Weights of a small mixture-of-experts language model, trained from scratch on English Wikipedia.
Size: 13 layers, width 160, 15.4M parameters.
Experts: 6 picks a token, a softmax router.
Training: a variant of Adam for the experts, 487M tokens, 3716 steps.
Below are experts of layer 8 (counted from 0) of a mixture-of-experts language model. Rows are named router (the router's row for the expert), gate (a neuron's input weights, with its number), up (a neuron's input weights, with its number), down (a neuron's output weights, with its number) and show model dimensions 0-159. Each number is 128 + 24 x the weight over its row's rms, rounded and kept within 0 to 255. Numbers have three digits each.
After each expert's rows: a language model's description of what the expert responds to; "comes after" lists some tokens at least twice as common just before its tokens as in all text. This comes from a sample of Wikipedia text that the model never trained on. Tokens count by the router's weight.

# expert 40
router:130095138128114162147130133130109121139098168159124108140093103180119076123109122152137121171155124045140154102181119138152112132128141144121121119131138167123107120162165113127123154113170108135158159131150123091108107112115137181102144116085153148126140152141109141098162119150128092131131086147130158185122120083101176137120111118143145130145133143114086154124152103160154099145134133167123150100118118133125105135130093143108154142158152131179133125172110149154125120095147133
gate0:150163133136133134117132168118113118134145196169132123188140135097067115131099125077148113122159120149144087154156130142154149073118171100134158118120126111138119171122110146134114139090102111096158178106156133112113138128140127144160146117126174107130156137155111118143174133092118127124112128130166118170100137149175125156096122130139112147117109129157156109135143104150106104122130129097125088135102121123088121143130132102088102131143167106164084107152140157177131135137149130
up0:156144111103130090132122108132133136114086123141095155085148113094128122119111123161168110122079155152114132154129119125133096073190156121140115145082109123141156153115151142116136118134138176148141139123113167135148110115133144147105124101110134125139126170114107132087140115121129098131124196114130122068077115092109111121127117133128107104104117139116146152085112149152122059128150172109114139126139129145145125135075182119158123134164146135137087148171131165124118129173116126
down0:133149169097206098126160121121140144137101117122117148125134129115101108162147120114102157122105128159161127117151123167098154133090082166130151129171122102142164135108170169095111140130108142106149182149151169094136121140145163131116152141096141121139142131147102126117090128138111128126113082140136135138106154104124169120131148123095127139176112174121124117121108155074153112146153162129078121121140148177119119079106110118134161153103114149125150109131118145104142152162087114
gate1:100154107162143130131123137139117133109135165119148140115093119133156132148125142121144118184120144098117148109101195117151134164132090147127120143110139130132072133149135168138112146115115145129124112153142163133096130100104156165118196153120127149137150104141153120142123167130102151130129153150125143154089166126112177145126101108144153111119105128083108108142168103101136135160171094161154122104140093143164129160179093183098160140124143150124119164082142098105119109115154139
up1:121128150107125113145137092081143141118142104139152146165108199152132142094169131167146118067155093169085123131118173082126103070138145135131090072097126137136138120132127089153147124128106102130134168124125159066156100152093115142131128113158122160137133156119152073145153155156142133133133098136154160127139128131097131150135115126155119119141121142132101153116135144152158141101117108130167127112124090092113119102126156108123139133143146108178153103170141129119126119100139136
down1:116154161179117133123130189136103142123111113149142100102135150118172147172090075126112080140120115113118113149133119127138080159127115140128151143100134151104096104175103098134148132155101151129111063125103120094154174152107100125078132131122132118172111126144172145150169107094136087116126131119116160117135141123108163126125080134083178135104129124126093129096136104128149137131145148125118130140132146132098114158172122173130114115141146091113113134137123167119107089130114101
gate2:130116179123109115129127114132164122145118193154122130155130100159158142138084120119122143096114090140122165117154143119113145113132087114169112153150091135163093127123179130145125105104110138114153119157130153151154127135101068112103160119083129112129133178107079093073136174156110120136128159115124120142126091145107150127188123099097111152141157112127122137088129132078155132110100115110140138122143128148146127127095139077131114112153124125123138132144134101142130096193139137
up2:121156124116126136153122142130130140149128099155078118142095139145106136183138139178116151120109117128124126098185119147089092093141136131141110074115123172117122110128160088160143132110125112148125213135098152155152104106115114126159116162159123151130155145118134106100135142134155158132152104166105136104151133145149082111145123131129160089164109106079079112128114101161133122146145147106134092112122128147134123122124087141138120153141124107136144108160160162170138123064151112
down2:132095142119166160144079143106114129137176163134122161102167141124119192134118088148145123129072107137114116134119122125133145140124134108110110134103102131122097134148107140126124111181151170136188078047150106134148119109111124142160120117092099109108123129096090167137155057164162097121149111106123154132149153139106101114112140186120130134130118143122104150131136124145137120088131142146164106145140118106137130133127121130116067128141160122143130132107109128121140133162131094
gate3:139157133123119124136109118099144129137148148084086135133162132130097153086152093092109131087119140125120119118102134126148107123121144119142115091108137162121054168147125142100147135138151142142126116153168166125155108135135138127127119133149117128128120128113107123126185145131077135197174156142133139162145134134108159106113155129133130177134113089112126142141142135132130162130124119092110111090138121137127118099175077142121109070151115130138184182172076142138118133081124120
up3:125165132120105118180147117148154154135136138099112145116115132149117154118128114130152118124119109143136108151144126157088135122148103128175094097127080171110138141103137173168127134148133124133094138153173131135139125113104132127142084122113121168147113115126076151109138140140119108114128140127127124117138130116135103106166100106107163110162175137116133163070164119144128155107085126074147159152138178071110135138152124134149072140155116126133183149163101134147146193100141123
down3:129135123093135154182112161146144141137127131139118130147139098128151150168153101079115162150114097109145099160121113153110101120103127103139129108125136114156135091103156140124096168174150124121128104093135190120128140131130091122154109131125068126130085137123111157123126192118146108110112138128103119116098143108063151149061127188141105150120094123133103132129140117097103122140069121139100133127141178163140135108127137123132141161147071104152125141115145117114143137139119099
It responds to: Numbers in tables
comes after: "–", " | ", "| ", " ", ", ", "; "

# expert 2
router:114115163107103157150137169140131143112087158143117096148108106143131105095141134134181165141159084114121126122139121130119141078113134106091132122131143112143160134151162148122115135088136182139164156143173112114093125107121143162089150129099151152140133107142110187094128117144101105133145087085114154161087141092157146151117132134130133151182153139124122147170113112119163110135155092148140127100132129102122103142144068119109112117140131136136116177139087149150081125103144117
gate2:119107146095110151182116152058134114092126108140105115130094106128128156132146128132132140144093122108130131126139126126101135125117080121116099114133160170122120139147087124130100123113103149139151114154118099151115145112143116140113106111163143155114127113119105100096170096106116145103141104122100114155137138085137166190094179196132101144140124176097149143138130116103179128103177108140120090113106131183150100115108124100128132168118173124119113116155123134115095132101158101
up2:081132140169133115124128123104133155155083123130175167139137142142119142075162131126173138124154102140132103130086125141121149131110163144137104114117138142151141102092138131132100128161120104094108136146101135122121133161113142148144163149122122106112155099154128136156100132123130115158150104161123162124131139142109105156162094103180141152149085106120107135150112097154148141155086124100090119147121126119140152112155107142103115082140085178180109156081078107152174117168110153
down2:164127156106148119120128134087108167117130115090168123127133088146133099117131132154159129076140136114123133144135145128146118091107112132081076114112168168129104108127117091141148129131125160148095085085125131125154126158142169137146145159127113137075163108103176132126119131131173165128093121126096158143134072160149122122117130114184117137145130120142105127158091182128124117146120106122077113097096146122115143136135134150157101161132168130100104117091096100106104131128093154
gate3:112105099090162129116115169095134120094121109148135070122123152148146145098109114133095138085121101090113114069137142153119154126136149135152112118129084138123078142102177111146121112111102188120103127179139149138175124128135112095122117117122123122172164110132093157121130133137153099128112133147095104172109117118116126152121156134138138107139176168132145114142131133140099127144118090115091112115102129117130162089204069114111127111106106151138134135166107148139117126107114142
up3:131113100132161097101117167115150097100167151117145139167128147142143164141108106116147106107092073148142121152168134162122095109169142087166131124141146124135118134102151167148101109087117158111116118155108123158178128121143146127103122104103114158187145076142086094126139136092143146096149113149153142130081121139100131106124101148116120129125105118137133143146158109127152115090146082132126129131116105092162140120100153112112135132064169172135094158149143132122128145151129096
down3:108165101130111113127149113125133165126124099091108108108148096155124140117139144150128099124146088105117093163102108162112113101169122132157086108139140127084097104123097087101113154124127089118112160118133144165141155151116134152159157139159144114126128103088153088105095154131086167151118182132150172119190155124101121133171121146110186129173103088118133124103139149142114147115137108096160129159111130126140129142118132164138107125119166120111115076117142139118122134099144168
gate4:141138144116157116113161116124103134155119110146126109095127118154107095132147092111143121109148139096118128130181140079149160133070116113141146132154162146155157121129102108138150156110128129130113135092148114132110097151145178122126139134110143125114110125137102079151102133112138105156140100133114147135109146109115165123179126087157104135125104093135127098089192140126139118128140157099110121135144158135131160085131146132144173118166091099150121141176160120116133191092205139
up4:142086195150129112148120135158091137142093099150120160137148127107097111120108116145110141106131122098118100152172153091126153080135161155150118142100172106135126149129146130150132149134111139133150081125150167148095115156116140151144151096106128104112108157122145078105137132140124088145111144139135165118107091142133164134162134092114095095109127111136123116117178108095154128120091121106094176151126125086149168101169191136151148122141139122124117150124125103179115132100139146
down4:165130077176147100084146152126152149093128128083151142120151082167126105158159078117136101106102153154105130126178181110143116147123137131110162138130128135132111169141104117112097144096124118129107082089135139135143122137120119150145129123139099150099139159114147125180093125121134129125110128095163108144101131150146132128103105137113121162129117157181157150133101110151110161128099161178122127109126079129164105139159119135126145128140083144150100119105137131122186147143112169
gate5:117107159156115125148143121151128179142141107130131121165118101117145133130128075096094093123160149133169114141141131136109138073145131121076114141078117132100108155110174127128098116131112119122104100114132143139153147126126110135119146172121151151103125094124115125148137161130164121079127129151100132095113122113115153108126095140126145152123131092138143201106159187119141088152153162115115146103145098140190138174100147132096128140120132093149137172123122102136110161156139076
up5:114140131125097154121166118138116101135126099143120079140144110103136158144092128153093144107123135134174147151147103133113141116068111101097135125084087161109120121119200125107158129134122105154113127100117116134143186082155131083143135145141124114124139128147160153126115174086160133130154183096111122120143102131122130146172123096126125113148123098116109144158161148159088165129151151121132149107134174138152161139119163117155118102130106128060125137124126111171119151150154136
down5:125114120126082073127169126153158160121086085184116104091131169112124112172104118143157127160127096105167093130135161136115141159120155160126157136143125124114101105126125162146146118139076121103123131145121165126115115113090132134069114097156161105134140094118108174154105123109137134121148142116165156116114105164104114159109116070133127129107116146061124137122121129108134177132139121132127148108113106132139142143145151145189102115119117115088095087117137098121111147121120122
It responds to: Table and list punctuation
comes after: " |", "\n", " | ", ":", "| ", ";"

# expert 58
router:107145161105117137162139159117176134094095141138189082098099117139103112110113137164184115165137111117104125092141145133149112102093102124096146099124134145136172141129147114098089131121127155111121125124140154092126089153112145148083143135135150153140115117096118156147178120130113092142148094144108160158119183108129159156110133136131141152129126131115110166134108103156169101131144108146142142077108137097151090141158106155100124124150141121122130143163100169145093121109160087
gate0:139110161142116126163138059136140148125088124135156131112120129138146128153156160189128154138147131140110159172130112117146139103137145156118172067140138109150106141135112141156118133155164126124083120131151162131120129122077126183140153121185120142111164157132138116099144134135168101117160126117098131115157078147113155105130095153113125150171127121124121133140106120140130134188145180120117107123172100132093103089144116161116098106139106107145167106105139113124165156110131148
up0:152102133148107130108137060118159127151111118102121147092161106098130128142122080146166141141168107118124160109133123123126139148093072120129106099124107104150154132118106105117173110089076120121129144118100097112084126146120091105104157128143160165137139131080149109132114126123135107133123129098102107129140151152147118135128155152171125145138160115080104144104122138126167117137139146119117116147092145153175138159130143153125124169117157174157211143162103100106106123134114156
down0:146105144135110134132159107140129142167115124126097095103130094107149093135117129154119069116141113144131153133101167140124122080157116128165138085123139061116071132119156115112118118155133113110079152135140169092152105125128123137117130124124092099126118080117120115141160159147136167115118113151121152134153089130107165135135143140081168118143105158113188182097084116119117107117154134136142113089164133117127108112132125144125112105170146093133141173114166113155096109143111098
gate1:067121134112130112151139139111169119125138174123151130095119179146148132125088117140142113175143116173091106113200152105112100098121143122120093146114136089146123144131094120137104141140135087113133136117149083120122122116169141137103107088173082139170166131083118109143064123132135114124107136144118157126136081142156155138134164121110140161123112069120142139155138119136106108132121153143141137141120145128133115088137092146142112136134129175133096157121164129115144152152122176
up1:140139133160102123073114094172100137189135128094117154139126109113114135125140157152089151110142153111177102129106125137130153155147187170149158158107156119117128111067153132131115113148142103108087140113095134145123119175124148094125151153080130137120129164120125138147134147115112128119113163140146140121106136127141116141118093148157093119123159177158124101109118094104168138113136153145123119163137095150120130169174126105130152082104090130089108103076096108116136122112120112
down1:106133119120161186123157156137122142107112089122105119168122122145095108122149110112150114141147115055122162129132161141131118147112135129094166094118115098118121133115171133143145137108153159125112144117085144101145116136115123091103136146108121156110105157126124091122155111143149110140135133113150082097128135091122121161097123109112105113204115132137127164075107127185054127118166125129120118137141080097151157164106132150136184108147143125146134135118101118113143152099107141
gate2:120125126164143128160125127194140114084156123074161063119142168132078148146131099118118126127132168119113165100139128140170112126119101111138137135139122106137125119108168160093124099085138127133145133132124106127131123099098118158102105098128132130110129110138117126105088105195119112090130106122116115105120127113156096097122109129135158169116137157115114154124156122146082120148120155090153121136132110114170135166137139152129104164159147127172144131206128176119119141122167123
up2:130142137135106145115127109114172122133141062126119134112119150123165149136091124119043094176098129107116097151093088116101146118133165159131138155148107144089111129138131094116165141117111129130162099128126083093124151113141150111088151116142091142145160132101109132128111118154124136139136127143117162124161099128116135134139100073133191067116139115122164120105087114118110128143138134167071152110118096122128163139120154141120147113111135125151159149110133127165133122070132123
down2:138135128134120130105128184146163125147158112118095127145130127132102123104134139106100160163126100086123132165114159144124147161143150113109096085151166135142152118151073095112152166129125144088163118155168172101162133090086113141125138132124131097163149133089103137140080105087148171124132151161116113099183130125144165115137128077170155125086096070114132119117128129122111135138150112127121079114129157120109148107116120100127144121126103117162097139113107119136133107104133089
gate3:130133136139124123176101152167124103138103155133150119117134113170114116112150088085140117112098152130100124124126158160146072107130152111088094134145142134139084074130148107152149138125117128120156172109165169111131149162115097143126169152125126097175109096103078161098122092121099149084136121147130166125137124122147172109102126124141100113135167139151178129156109118091151114101136117127130112101173144127132132137083133148105143117151135084146122116158124117125109079117156085
up3:144123094124086090122117123128083098147120109090138171147167123126126140104141135109123132104101142135124070170110140155126120091122180132131130138156130110144114122127117130113143153115138106101123116084130175148176110119142132104164186142139099127125103140128056125123129129096135146110167119123146105138121142142165162119138136112127124115099164176128142121111128160101154170072110123128126138096122142136133106128150118168121111128118089106077122077095111068140119126155085118
down3:135142130149114065157149089122115137157157154106154111158148147125131134153098102162128108126137155137109092144108157108117066131105105175127147165105143141100128100111118121124134095131092125080111098077138134160161119114114116128137108128192163111129084114111103162154134123122113130112126134101142130156107124141149150140172117093078129110127133139156146102130138149123113145111123099158133144122151149129139131102147119181151082123083130103112106112148112072162111167108078125
It responds to: Line-start capitals, list items
comes after: "\n", "\n\n", " \"", ".", " | \"", "\" ("

# expert 18
router:120108145117097131165100151131136163119078125164148142128113124149108092132102140120161113166144094103113114124164162155172129110103114122102124114119140141151164146159139069077116119120151132093128152135127161115135092136091155141105166142109148159138116137091093151123132105156107090131136105141118140140099166123127165159104121135151139126164144111113106143126096085148183108125140079145148143144118120106117093170164107139123114114150154105126128136159125174179081124119136079
gate0:136155139140141138092127121138062171135115137136145126123099142141176139122097097141114094120155173137123043115096089133119138205115142123142165139167113143096124139133117124094136093132127124125121166116106100134135127138169078108112174111083103119100113165123139133090104127147108163125118146138168148116125107125117126127118111124105137119153115113107156139096127127147150122122082122111131168116139089126124149171157133079139134121142098085117130132102113136104144077150144112
up0:152132146118087125120128111091117145102096148126159122103114100099156115120126095139126133068155131093155145126101171159152166136146169142099154118128131135111158099143102090124145075129125141115164152136107151109139145132144129129135135136091144170143124113116108093178147089156145129129102122154142102156113107194128134102106187139158126142116200146117148142098097116131146136147124095160097143162100154108122116099141149095136072099154124119121108149119105130117138098104140136
down0:146113143102122132144111113193122126118176129146120135147116166089125114161160142095108066143157147119116123133101149139122150158107140117188134181154141106129092111175096119090127067082141125132134129136108145108141142202150159140133102137101112108147141151158138152152134167109159115130135142136103141117130098147129119143140119120140162095150087142121115147091115081145139130105121142110127154122119137156151152128128120167115145116157156111118128157115130096127120100179156080
gate1:155154124164114166084170078141132126124119143093144148129092144109139162123120119106084121114150154150157128142107133112148110130100185116130131147141167121149151157107103205129121115109118137127136120112144091115125170142144153074153144102154170086172124172132157149125142135081172096160112100130118138142141105130129112121130117113112082134123150131124137183164144135116159161124112106144153115098149161092144100135118153167144114139088144135130126134137142163106129133090128131
up1:124098152128166154123114163134140106060114173125130138143154136135084159079106107110168166132124152098144051128096110101121166088151113142088150106093118129127129135104115131130141134180126127090153109072168118134130117139100079131134111163128107163125143117151144129117137166071128136123124127108117137156081146129133120127111110156077133141145118115130133112124114194130142140141123148145132088117131110157099133101153123128128140138139143114190157120146100116112142125130134132
down1:125093123096108178074158109156178080180159112103109168104096139147126094150090148099136137119146152138135135143151143122114107143103129093148156145171147078131122121105104163148130178137152165087136145140156153109127090112120174114144112154140157102098115117127121105126121129104092093144101158137121175116140141108101129121131136114129107127084164118124116104091147175104129134123116155098088139114144179119147118140137139126119139095105112109125136117155127129178104127158128131
gate2:109149121079103140119156157124173157131105162111100103121138102107121102149143139120143152154142182139087137097139111209151125159124118107157128103138124161114117125155115093158128139100128099103105151187140110102151153113149120125116121113116153166106132106137152126139128154156107087111142129105122117116140067137134161106156143131134150115147094131110088156106092105150205114129130093136128100098131112116137173156138117112142104145080163100151127127123138120118106097118108119
up2:147128112161131138172086130132092070140128146161115134193118123122128145145110114132153159122174104136135124144162155129143126089069141083117144151111127114178169137128140139172093081137106123099147145141116158133112104141096128115124122139125084131142112116086137128130101097103129136113142133131112132115124140155168118152155108139094131139137135114120103113145156116087116107112106167103098111176115143168150100113150101141087123130154135090092109148063138126160156150173127127
down2:099130129104119112110113120140150128086155126129137124103100078090136110067161103157168079134137131136157136103133065133107116139163080114157155140081124158141144107116127148163157113117145139167128122115109131099144122146114135099122163180163156137170092106167125134158138112133165160123161125144108159195133126108143132131132104124171082128116145120141135076114120147122130068163108107110135136117124108103119146128111125123106153137132127122110105107097107097115169145144118127
gate3:123154113124104124130124126123097163148127137169130157110145130103129086146128147151085115105123112125145205079159189137175140142147122122146104126144109166114149160147123101068133139123146109107127115137136145123141145151141184130118143141095122107138101118130113113104157138179150143120133152134119141160086140098154138124129121150166114120096200134111141139135143130119127133112159112122162115171128100136113131140131098167109163133137188086096125174114142135154080113129108107
up3:101080082130147117128108098135130125103195120151171133104144120108148141144106088135101134175139104153114160130165136097109134168127137148133135137146102124069099102122093141110159140131154104126128120104124122154130150118117113149141157148114115083106115136141122096115136142125175152123076155147125088122084128153124104114148163176161111103115101130116152090120173150106168153116162100105104140135115121134107116128116117132145200167120101155086115147139128119124150118115091114
down3:103121173134093031132128124139122133102141093130176131110147138137151112113134135110164080143105129151100127090130117113105135134102114143101112141125145127098123111114127134089146117154103119159168141145144123189142122119120118182103101149137130108119132104138122123133108127133111128107105179139141109158142159143131098115143097098119121127132159055122171094107150090135124179109140106123103116154128153128107126115123104145158122107142114130085113126093165120119176107163171093
It responds to: Headings and table starts
comes after: "\n\n", "\n", ".", "==", "===", " =="

# expert 34
router:075135177135113155160137129108141152118109144149155101125098100172088102139156144130165143142129140112126105126124148150136098100119094112117125121103133126167157142134129132087074131110130133095137139115147139101086112149102161174112151166105166166132124094124086120147139108118111099143167097164107153116122135100093175143106101164158173129165148141103114136166105121143170104157134111158151140131112116119131110117176094133103122112143136134146143146173101150130144129116160079
gate0:148126118142121130136173144154119147132132141133106122132163124127097120134107148126147150144139125132168116092086101130106109120131078124158159116102126101162125111137137092116154162109128143140131133165117090135084120105124101122104152125153155157126128105145167156126084081117145142148100119120116140139154103139110147104110146125111124097090170149159073064137091149140162133126123107140098124150120116101160169107181127158117138059134114150117121152151134065117120099154079160
up0:114101129086124103126128139164094154106136140138115147146159137137075126127092100120147112125144130146102146132099083130117123110150119121126109180088168101087123098119117114094170141095132124144106158130140129175137121152122119124117184156184117123134160108112157130150131166132134109175125134073131154134125093116110126103089131132113129091170142159142122152128160114122164175173143143123155106125106125123143116134142119174148097087171105130124142118141155092127132129179099173
down0:129095113100111082194160099160091109114098131127111136132135141087166158151136157128076165161149079107122129163128123120138140145149094108131132108169136138099112114140131141123117120120130104105170112104152135171137138167093100146114147140096160122141142133115137165177115120108132142111140119133112143127119133163157115126123100100140148124156125115132146143146102101141131100130078106089139173186089134122132153094127122146163131129137141107153087121083151177166129126151089108
gate1:141150101110107129145103101153148133112117173129161137099157123095174136141121120165123186151116119098165152163140134105131110132114080139140147124108140087136125116135158161074101095179163155138120090126091130136104163114152138090093127159079104102146141085181140151139108123134135093126125138117113111162145130117118127114122139117103131140134117135078155156125129191137129097105138099092109156128144122074124117134155142138152144161099144116136135140163114167088118145137136108
up1:128164124112123123152120108121083109162111146111152156130151144144117162158124126141178122182121176148134145142133164116141153079084132122150123138126107086148131102134133125118083126174172109073094136129115116133094153118145150167077131163054136120139099107155158124114094146128118135133119122131097165118144136110150156112102105166148124122138140139127119131123162167123165122110111123091086135141149151123151129127171103145158144151105171111127115150163112168104129165141106122
down1:136113115141115119123105111148090120150113175109096131164177130100165156134119088102137129131119125138125125119149060146079127145117148111124122144140120112111170130061155109167169115108156127136136157131127085112157141155141126145176146092116122155149147121118134133119138099139131152127137098127101138145134123130135124118116127132114084161135079126123134166141089156152087168182096109127163151111101173128098100124138129103147133076130121156127129109172137153107105186145120150
gate2:173142146088151126141177100148127123145144074145113108128150123125171137120143137136217146146134114159100110089164106133107088115125118105142144138097122139129135101123153156086148132125135124118107136110108123117160118129131144122137123171161138132097133133147165108168101117144077166128152142106165145117185147087113161108171138158145113133139093131144104103142183152166140134153115197128158138116125120127132125110087162094150099129114102146121121117124130137132147127128153101
up2:131121103140113131120135099157115150120123189145129127144108096141098127124143137147143104108118120104117139105118125158120177135125114140117151139138124144089120147133136136142136154128119147103143180090115146134127116188147122128144144133100154096174126170137112136148122112122117183129128117105148143133089139118074117165072147151129151139140158152101098148099172134067134187097114116074118121089132103142121137146084123126156135077115107152109150098117113067125106113122151173
down2:152109135130107118119116117137144111125139115126113065136088118159083137112139135145142122069136124154137108124125122136131145097099141152135089150116156136106181125133150103121139095137158115150126119112093120161132140154119088139119097103130141129140102111095115146123149142164113145169134127174142093100181154098120125163085154128168158112108103131107097136148116114123107137124087095107175075136135130165131121110066139161147188084108154103120130138116110096116144164104100100
gate3:118132135163156116133123134139132130096108117125124178115153167161129139146130167112122084114142172124148141116084114158124116169144098144178141150147122141105144104115111103140086107130111128107083139104121158148097166141132102131154108069120185162098128120127108124152126110127168098154099114120130110104170100121121113140112148114149126113139113135140058179133139127131160103114108136146108134153118117116118130157143152149145137076089159171140181146116136090089162104135101126
up3:148142109148059137111114112104140115113134102103133117111109111159157175145158150093154118176168099139097142134135133116125103077147139114118100061128151144116104147110128133140092136124132176131115130117132143138128136134105107153155156166129138103157132166131134157109105128157140099120111125069122107145106132146150147133159081145112141113130140150121131144171109117127055142156115103142157146168133182079130105136105123173139119132095133131166144087124150126103102163105135122
down3:119112133157139111166105178147138123120108119164098153139108118134079109150142124128157090091107169147128130143127092081118137138118125142164144160076121120115171154120122087120144157155085106137118155170124105120098145121117184118113152103149131131137134090136112089141089108084158085147105098101118108105166113132108124112091097133146130145126140075109173139117114139114144104136169121113142087112143116107082095114143114115144104129132169135099105139114106135163145088115105109
It responds to: Sentence openers in narratives
comes after: ".", "\n", "\n\n", "==", "===", " =="

# expert 42
router:119112185142104149147118129117122146101083143147148106137100100116127083122151147150159170122166099100117133119168171133134131111098141111110124095121154091192157112180123086091113129151133131104154141111141128118104129153116146153123149145105156157151138115107129128111151109173105117121161074145119162143086157089135170147130123152129138167173182137127121146151124108115149103131155089128138152122110144110127089124135084122104128135156147119146098167096122142173126139141152112
gate0:094111111121104131143148132090122142108171128172127083144131065169059110203111060109102164106131162129144154129091181110096149132112116132123164124136101146135115140094135117108141149121145114153128149127084135133106139119116115155141121144146132125120129075178127134085143134119117133190093157145090123144138110156124151109144115133109116130130154124094126128117122145088150144112142130112133127124117137140115123120104115154137180144155134181116155119138130098102136144107147117
up0:155120117134132099104133113142104086154153123097115136165132141156153136122168140134153138174113125123107123135152119161140106148115142127149105098131175153100120160133141126133107140141115120129125093166144153132129080153134126103139107145092093173147160131129137144110130133133077138174094142120102131178109160095150059124096067134140161133150129102144136146170124143133079131118098174133133124106095130095122176179117155163111163111135124154155148128130146166118119121110155091
down0:130150092099120100123126109131141125150161130130158162122127142135114171175133135132114110122190116135143104066127141148158132177156184123129126106151124157137152149117079165150133160120121182133099134139124154170135141158104145136126130127137166107120158117160154130161134138073136109133143136137097146138114110105111131100152082182136114108117102156093096126150120136124147148152138102127126159081108080165126157142141145126156146097174130114115132176151131092124143149161119121
gate1:111174090141129089139106100116175116179140150099118142104090134089131141153127135108095159149124129130130164114152160103120131151166104153158152123168113126125087119120145166130104144135124102136098116175120147150143120116120096137121087095153137137177132144165169105104107095132107145133106152154132097113185111124137107096122128111111121118120173101092160093124126162108160126122130115120086138133178099124145176134131144153101136165126141099099139154085127142080114143112130136
up1:110135114099099101140146118139123141091122160140148125136096076141098087143156133132146140118102161126116149131145154146162136150118109158145108071151150155149126139162134113102193124103127110122120174155176125135116142155127133191141158141078094117163169147106143106094121120138100123125161107188105152127094182083106117133129134121095113129139149094107137117140140127137137095123143076152148142136131090102148159150117104098134123133136146159148144125140116122109125098133173095
down1:126162161172160066116121070092119117159105119131125146113099138086141137136123107122136116087150118142155116108147072101143145133165092107153091137157109174123137130142134132157126134117145117142178142113116119183106112138133070072170138116109104100141134119117171095113127135119158139165113121130147142128181110132135113124126127121105138130126133095094147110122178136104111118055159135100151149118149117154128154129139123125124146128117120096116112166143149101131127173145101140
gate2:183112099170155132193147116118159133112071097148106130116125129127145122105101158158117156099123071145184119144166135114130072121125139156124139145086101100153132107123127137094119133148121108157118121111065117117110190160125075132117124136168118146086111151127138165146149096105146111138135118160099100111156112155127091143124093123124126136136178168135091124117123116108095104102147097122118149115133129135161087116123104121121116125131124142104118154131125121127141125140109168
up2:148135129141124124132082130117089133096202182120133146132134130081098136130161136113111089135100134109110147121051124119099142138149112138116120142124148118128139106117131132150104151131125138130102123150152143143122080203119120111138105122149124135174129078133079096109121145164144116145103135129108089140111133109103096119116160142134148135143095136122155076143143138134111112144132156116157104109119096113100131061109127195184101129139122152116161099148116142128110128120110117
down2:174075112169168136135144120125150115122078118146150172154169184074128157145090137121152106098153107106110129159114118083140108128118094148099078171114130135145135129146135103099147131160101141121159190161142124141111127158123126117127143170164137125127138161153161147119140109124160102138136118136148157129137137124111120151126155115167105109168113121166128092101123139094115105136138156120109127195140123097138145127153139155146144086128123097135136117140088153143154101119151124
gate3:113130099143180145176109153096115096106112085135137153152074162091117117131099151131133090100119152144130087111088134175113131124137128140115132170126137124153130101131103149121136129119144130160169082092110108122146119140157090131111088083106138120115102141157129119122148086123159133119122081165143100134136109172123142136119136118120083160132145160137107141101124114110128135118117127127116131148112154098154103170131137059112097143137122065132115098147132086166117134155087122
up3:121153158087172132138179145139165143129102152098156117131114102127149089110117154115161134129120098134120133145113148153139147137126138111122116120090107111131124111117185140111107147121097144113137140115143115109112159120108143133068102121158097095119123107169104133104146099140118089199139075095109134082074131146137112121092145123118143125140112159098133163095106151143131101103113132116098070165106102140151091137131140079147102084111155105131122121130114138121106153158100100
down3:103120143100126113134143143112143131106158139109111131146076161120146138156160086101147185081154166136146126114116108076112129091116095115092100129170144119158113149118152103164167081107103108176138157116138114144117118163122120109120109141108135065122126131108132133127127116139129129143144103136089154122138131133127141111101072114134072163138111083144150142105154126092148130152103113082119070134108157134108141120135138116153117102121152145121137094101128104119127097183119164
It responds to: Breaks after tables
comes after: " |", ".", " |  |", ")", " =", "% |"